config.toml
num_hidden_layers = 13
hidden_size = 128
n_experts = 24
experts_per_token = 2
d_expert = 80
d_shared_expert = 128
hidden_act = "swiglu"
moe_layers = [0, 1, 2, 3, 4, 5, 6, 7, 8, 9, 10, 11, 12]
router_score = "sigmoid"
normalize_top_k = false
routed_scale = 1.0
balance_loss = 0.00323
balance_bias = false
router_logit_norm = 1.0
init_std_router = 0.0109
lr_router = 0.000806
num_attention_heads = 2
num_key_value_heads = 1
head_dim = 64
vocab_size = 4275
norm = "rmsnorm"
norm_place = "pre"
norm_eps = 1e-05
positions = "rope"
rope_theta = 10000.0
rope_fraction = 1.0
qk_norm = false
attn_scale = 0.125
tie_word_embeddings = false
parallel_block = false
init = "uniform"
init_std_qkv = 0.049
init_std_o = 0.0
init_std_up = 0.049
init_std_down = 0.0
optimizer = "soap_variant"
learning_rate = 0.00492
beta1 = 0.95
beta2 = 0.99
weight_decay = 0.079
lr_head = 0.00957
max_grad_norm = 2.0
warmup_steps = 200
schedule = "cos"
final_lr_fraction = 0.1
batch_tokens = [65536, 131072, 196608]
max_seq_len = 512
doc_mask = true
train_tokens = 472000000
max_steps = 3656
dataset = "wikipedia_en"
Below are experts of layer 6 (counted from 0) of a mixture-of-experts language model. Rows are named router (the router's row for the expert) and show model dimensions 0-127. Each number is 128 + 32 x the weight over its row's rms, rounded and kept within 0 to 255.
After each expert's rows: a language model's description of what the expert responds to; "gets" lists some tokens that make up at least twice as much of what it gets as of all text. This comes from a sample of Wikipedia text that the model never trained on. Tokens count by the router's weight.

# expert 2
router [ 66  76 104 157 151  79 151 100 146 101 149 130 154  65 150 107  81 137  87 164 129 168 143 186  94 118  97  99 149 188 100 130  73 184 185 146 177 148  82  99 151 119 130  97 134 171  75 113  93  75 133 151 127 166 138 156 107 103 106 113 163 149 108 141 181  74 132 131  59 148  95 104 103  88 138 101 116 110 105 122 109 131 121 108 158 104  89 125  98 132 133 154  54 130 129 164  80 121 122  87  80 101 101 122 137 179 108  67 118 116 155  61 102 133 163 133 135  81 114  87 123 142  87 163 132 139 106  87]
Field names and punctuation in infobox lists and coordinates after a line-start dash, such as Country, Length, Coordinates, and degree marks.
gets: "-", ":", "\n", " |", "\n\n", "|"

# expert 3
router [121 188 168  96 188 193  83 133 140  95 123 176 172 161 154 105 131 115  99 156 114 142 107 114 130 135 138 118 119 131  93 171 120 163 135 158 120 150  87 205 155 160  73 122 149 118 124 129 110 158  92 144 135 122 119 102 159 186 120  94  87  51 154 129 102 166 161  84 103  89 121 149 163  90  94 146 107 130 126  81 122  98  96 117 153 130 108 152 164 182 155 174 130 167  81 165 117 176 151 125 128  66 130 101 105 106 157 171  71 124 106 131  57 167 121  80 115  88 160  41 121 109  93 117 134 143 108 103]
Inner syllables of proper names and place names such as ol, el, em, um, plus the digit 2; e.g. Stockholm, Swedish, Humble.
gets: "el", "ol", "2", "al", "er", "em"

# expert 7
router [113 134 114 159 116 125 111 143 162 169 201  97 124 114  66 174 148  87 135 142 172 181 194 101 150  80  98 139 115 120  85 110  88 123 170  86 147 139 105  97 187 152 105 121 182  83 120  58 110 152 184 136 147 153 111 150 116 172 111 105 158 142 135 148 143 103 176  93 162 104 179 185 119 116  99 159 135  87 153 146 172 126 133 101 143 124 111  95 103 162 112  95 157 132 145 115  90 133  40 137 181 123 117 123  79 159 101 169  69 138 124 163 114  87 113 155  96 109 116  80 105 144 120 189 108  85 156 158]
Single-letter or short inner word pieces, often g, t, v, and digits 0, 1, 9 in tables and figures; e.g. Drogheda, Pygmy, dydrogesterone.
gets: "0", "g", "t", "v", "l", "it"

# expert 13
router [166 151 187 100 148 145 121 122 101 101 123 164  87 152 162 113 159  79 118 104 121 165 128 127 120  81 173 131 121 109  58 151 139 108 104 115 114 144 146 143  59  78 157 124 130  98 113 111  84  61  96 162 185 102 188 111 123  77 141 121 118 190 194  77  72 191 104 114  86 159 119 114 115  59 123 146  86 149 119 172 145  87  86 123 108 148 140 113  61 134 148 114 139 100 136 154  65 143  86 139 164  86  94  98 106 141 143 134 111 112 164 155 140 105 156 180  92 125 112 100 164 116 115 110 139  59 134 135]
The final s, es, ers, ies, ens pieces of plurals and third-person verbs; e.g. Christians, improvements, windows, vehicles, meets.
gets: "s", "es", " S", "ers", "S", "as"

# expert 20
router [133 176 156  82 173 135  64 173 156 143  96 146 172 107  86 147 158 127 135 176 105 120 124 188 133 117  97  98 158 189 194 170 156 124 131 131  97 104  92 118 200 160 175 175 122 123  93 123 115 105 170 153 129 159 157 123 132 178 139  94 103 191 114 107 132 166  86 176  95 187 188 117 129 155 118 123  96 158 121 146 144 161 156 159  88 150  73 131 121 101 139 120 142 117 127 114 152 163 131  70 150 116 206 112 139 174 106 132 155 140  89 130  71 125 135 163  81 203  85 140 111 136 109  98 104 153 127 132]
Single capital letters or short words starting names and titles after a first name, such as Louis A., Paul the.
gets: " A", " M", " K", " R", " H", " C"

# expert 1
router [159 129 127 136 107 105 170 182 108 143 169 131 162 108 166 130  76 109 136 104  92 114 220 109  99 134  68 192 129 104 140  83  78 126 120 133 174 173 145 105 142 155 112 155 109 101 104 194 132 142 148 138 109 135 119 132 144 164 118 117 103 124 156 109 178 190  88 147 102 135  89 152 167  85 116 217 112 135  95 113  90 159  94 155 116 134 109 133 135 111 108 181 108 120  92  90  51 164 185 135 120 130 163 134  94 131 171 170 187  85 148  96  99 148 107 120 129 147  60 133 120 121  98 110 176  70 147 130]
Word endings, mostly -ing, -ed, -ick, -ood, inside words and names, plus back, off, left; e.g. Succumbing, Playing, Backus.
gets: "ing", "ed", "8", " p", "ie", "ay"

# expert 15
router [ 90  81 147 119 157  42 112  77  98 134 153 108 127 103 110 139 115 137 139  62  85 112 130 134 160 151 102 106  90 101 163 128  75  99 117 137  61 137 119 144  55 143 101 129 145 101 154  98 145 107 155 135 158 103 119 141 173 123 182 104 195 113 188 102 164 172 107 144 158 107 113 150 161 108 185 163 102 103  88 128 141 146 185 149 114  90 102 128 106 197 181  92  82 161 151 114 112 120 117 113 134 128  65 156 159 112 115 150 140 113 106 135 127  98  42 119  71 107 147 123 172  88 116 157  89 147  76 143]
The first piece after a full stop, paragraph break, or parenthesis, hyphenated prefixes like -p, -S, and spaces before numbers; e.g. Parkes, Peter.
gets: " ", " p", " s", " B", " l", "b"

# expert 14
router [106 118 119 210 132 110 109  92 164 175  68  96 106 166 128 117 132 113  90 102  80  75 165 202 164 130 138 118 130 150  91 135 125 104 157  98 148 144 147 102 144 123 112 138  98  91 140 129 137 112 142  90 118 133 157 140  92 105 109  89 140 167 155 129 100 133 158 172 102  79 113 141 162 134  99 138 155 190 123 193 140  91 164  84 113 117 116 133 133 141 163 128 129 184  32 141 110 106 216 139 117 120 144  93  73 112 155 127 115 115 187 123  88  67 173  81 104 103 138  66 117 146  94  79 111 182 122 132]
Word-internal pieces containing m, h or ar, such as hel-m-et, ther-m-al, Test-am-ent, plus digits in scores and ages.
gets: "m", "h", "ar", "5", " m", "am"

# expert 18
router [ 85 170 116 164  85 125  89  78 150 121 136 193  95 105 105 129 164  78 187 103 128 116 118 145 124 153 163 152 106 116 176 100  71  76  80 120 136 118 118 152 157 174 122 180  67 133 160 105  83 108 144 112 123  82  87 152 150 160 112 158 110 138  86 117  99 219 163 178  89 137 125 136 173 142  86 126 133 159 182 103  98 121 160  92 171  80 110 166 124 151 150  78 159 147  84  94 136 138 152 122 131 107 148 133 126 170  87  94  88 151 103 131 110 153 137 226 130  72 149 136 125 100 127 120 149 113 156 121]
Structural punctuation such as heading markers ===, table pipes, opening parentheses and quotation marks in lists and tables.
gets: " |", " (", " \"", "==", ")", "\""

# expert 17
router [ 85 103 150 120  96 150 100 158 140 118 150 127 161 109  73 189 135 140 122 149 179  98 144 140 167 115 160 126 163 142 151 158 107 124  89 172 146 127 112 164 199 114 101  87 112  51 112  91 146 132 127 131  57 117  75 112  95  83 163  87 147 101 122 110 135 142  92  96 146 110 127 108 162 171  83 139 108 187 136  72 191  80  88  64 110 124 131 141 137 137 131 100  94 139 141 105  80 160 152 114  84 118 133 111  87 184 113 159 174 111 121 149 138  58 135 100  67 137 131 136 142 171 147  76 171  70  87 145]
Table pipes, full stops, paragraph breaks, heading equals signs, and underscores, plus words like than, million, near in lists and tables.
gets: " |", ".", "|", ".\n\n", "-", ";"

# expert 16
router [149  98 144 115 106 139 125 110  97 118 101  87  84  99 146  79 110 151 132 106 126 126 122 117  97  88 163 144 166 108  86 118 144  80 141 134  91 114 165 143 104 114  58 123 169 191 111 184 142 144 115 100 159 147 103 103 114  94 125 139  71  77 124 147  84  81 181 154 150 123 126  94 105 162 136  49 139  71 136 145 120 156 116  71 147 110 188 110  95 118 119 135 219 122 122 178 145 124 100 202 142 162 105 155 115 108 127 101  96  73 134  90 130 121 112  57 107 165 171 123 108 110 173 156 179 121 197 127]
Determiners starting noun phrases, such as the, this, other, same, both, most, and sentence-initial The after headings.
gets: " the", " of", " The", "The", " that", " his"

# expert 5
router [127 123  65 134 169 160 143 111 184 137 127 122 138  93 111 154 153 102 214 134 112 166  97 108 140 106 120 102 107 153 172 120 154 157 141  97 143 112 112 176 128  51 130  70 159 110 135 196 139 144 101 123 118 171 109 144 122 127 115 164 149 104 156 117 132 136 167  70 131 125 113  64 146  48 128 131 117 175 130  95 118  94  94 150 212 117 109 152 176  23 159 161 132 194 149 148 177 156 121 138 142 161 106 129 115 142 114 156 127  81 160 153 146 105 165 182 138 164 139 163 141 145 138  92 110 105  79 135]
Word stems that usually take a suffix next, such as found, work, film, design, play, plus year-final digits; e.g. foundry, foundation, finding.
gets: "7", "2", "ill", " st", "all", "ust"

# expert 22
router [147 130 155 129  84 120 112 103 136 130 167 104 120 166 170 154 122 105 119 117 179 153 119 138 167 122  82 158 122 163 101 124 152 155 105 139 144 109 146 152 154 155 162  79 141 129 175 129 117 115  69 137 137 156 125 100  98 112 130  99 151  83 178 173 169 111 164  97 181 161 102 127 126  63 128  94  95 164 124 179  95 196 187 160 122 161 192 113 166 102 106 157 140 142 137  74 108  47 182 122 121  80  98  87 170  73 147 144 140 146  54 113 103 115 112 146 149 116  97 113 196 166 133 115 112  57  96  95]
Digits inside years and numbers like 1990, and sentence-final periods or heading closers followed by blank lines.
gets: "0", ".", "9", "1", ".\n\n", "2"

# expert 8
router [106 143 133 123 178 155 177 163 196 131 154 148 151 100 138 138 105 141 106  74 180 146 177 140 151  91 120 157 145 135 114 121  64 104 103  92 106 187 133  97  81 137 143 103 140 111 133 113 138  65 149 149 175  96 129 166 107 187 128 138  86 117  82 135  84 116 131 109 148  86 190 150 178 153 150 136 211 191 153 158 185 111  96 158  86  50 129  62 139  60 131 115 144 114 108 140 142 154 141 121 119 136 126 101 159 142 163  93 158 127 134 114 111  88 153  86 142 124  98 135  91  96 115 151 160 128 132 201]
Line breaks ending table rows or list items, and spelled-out counting words like two, one, three, second.
gets: "\n", " |\n", ")\n", "in", "i", "o"

# expert 23
router [102 141  59  58 111 120 131 195 132 134 178 116 151 115 140 102  98  93 116 142  93  93 168 139 127 106 147  92 112 149  78 162 125 123 129  95  70 128 122 149 114 153 116 122  66 153 120 102 117 145 136  97 111 144 168 123  80 194  75 124  96 138 146 134 192 152 124 115 124 103  80 140 158 163 176 144 142 145  88 180  74 133 135 117 144  65 185 109 126 171 116 167 124  86 127  85 148 152  95  89 113 110 127 140 114 163 104 151 128  94 104 161 138 118 179 194 169  78  45  74  94 129 141 132 124  93  88 177]
Subject pronouns at sentence start, such as He, She, They, it, who, and small words before verbs like be and would.
gets: " to", "e", " he", " that", " He", " W"

# expert 6
router [166 135 113 133 113 177 147 147 173  53 105 207 147  76 105 131 103 117  66 160 152 120  62 114 107 123  96  89 121  83 107 137 165 106 196 153 116 147 163 148 129 147 125 129 173 115 150  86  75 134 118 125  74 161 169 172 154 167 224  99 192 161 103 123 143  87 148 142 139 136 130 104 154 139 139 182 126 149 149 150 164 113 161 175 146 135  94 148 151 110 107 165  91 175 107 126 100 127 167 141 149 113 115 106 154 141 178 122  75 183 153 188 170 138 137 122 145 156 129 106 114 139 105 108 180 140 176 125]
Commas and coordinating words joining phrases, such as and, or, but, also, &, plus -ly and -ed endings.
gets: ",", " and", "ed", "ly", " also", " or"

# expert 19
router [119  96 123 128 151 174 177  77 127  98 124 161  89 167 101 168 153 112 128 135  91 156 147 116 159 172 153 124 179 179 155 124 177 137  86 128 186 147 183 158 138 104 135 156 130 160 151  81  91 159 193 123 119 112 118 166  95 178 139  77 153 176 158 123 145 201  81 113 167 101 171 135 118 170 193 126 116  94 115  51 179 141 122 148 147 100 136 112 140 165 184  97  94  94 100 134 119 101 150 129  90  72 109 157  79  96 177 127  93 163 140  74 135 145 114 127 109  81 128 158  84 124 109 140 134 141  87 124]
Prepositions after verbs, such as in, on, to, of, from, by, and month names in dates; e.g. active in Modena, June 10.
gets: " in", " to", " of", " on", " for", " by"

# expert 21
router [153 127  79 149 132 103 167 207 103 122  81 130 150 151  99 174 168  98  93 112  86 168  71  93 158 114 195 147  85 158 157  96  81  95  57 105 126 105 156 135 118 117 113  84 111 111 121 119 118 147  74 155 174 127  98 128 147 183 134 105 160  92 120 103 113  82 189 181 115 157 122 133 107 125 147 146  68 113 136 130 130 103 116 136 101 128 103 161 224 109  96  89 102 135 163 128 112 123 152 153  57 140 179 140 123 137 180 157  97 104 107 143  87 123 116 178 138  99 128  99 117 161 102 124 119  79 136 198]
Bare spaces before numbers in tables and dates, and single inner letters like n, b, p in names; e.g. Abernathy, Bonn, Bulgaria.
gets: " ", "on", "n", "b", "c", "6"

# expert 4
router [116 108  76 126 183 123 124 169 207  95 170 109 134 163 143  82 129 179  88 157 130 155 108 101 160 144 125 165 136 126 105 139 111 162 106  77 164 149  89  85 152 119 208 116 168 120 160  95  89 128 140  91 121 135 135  96 186 126  85 124  88 123 163  84 158 137 135 112  92  82 120 125  96 139 106 139  61 133 119 115 142  30 156 120 144 218 125 110 150 116 125  87 145 155 124 102 150  99 167 166 113 172 162 164  52 117  77 161 149  80 140 149 110 115 148 189 125 138 166 120 120  90 135 124 134 118 137 136]
Articles, possessives and auxiliary verbs in running prose, especially a, an, the, was, is, his, 's after prepositions.
gets: " the", " a", " was", " is", "'s", " an"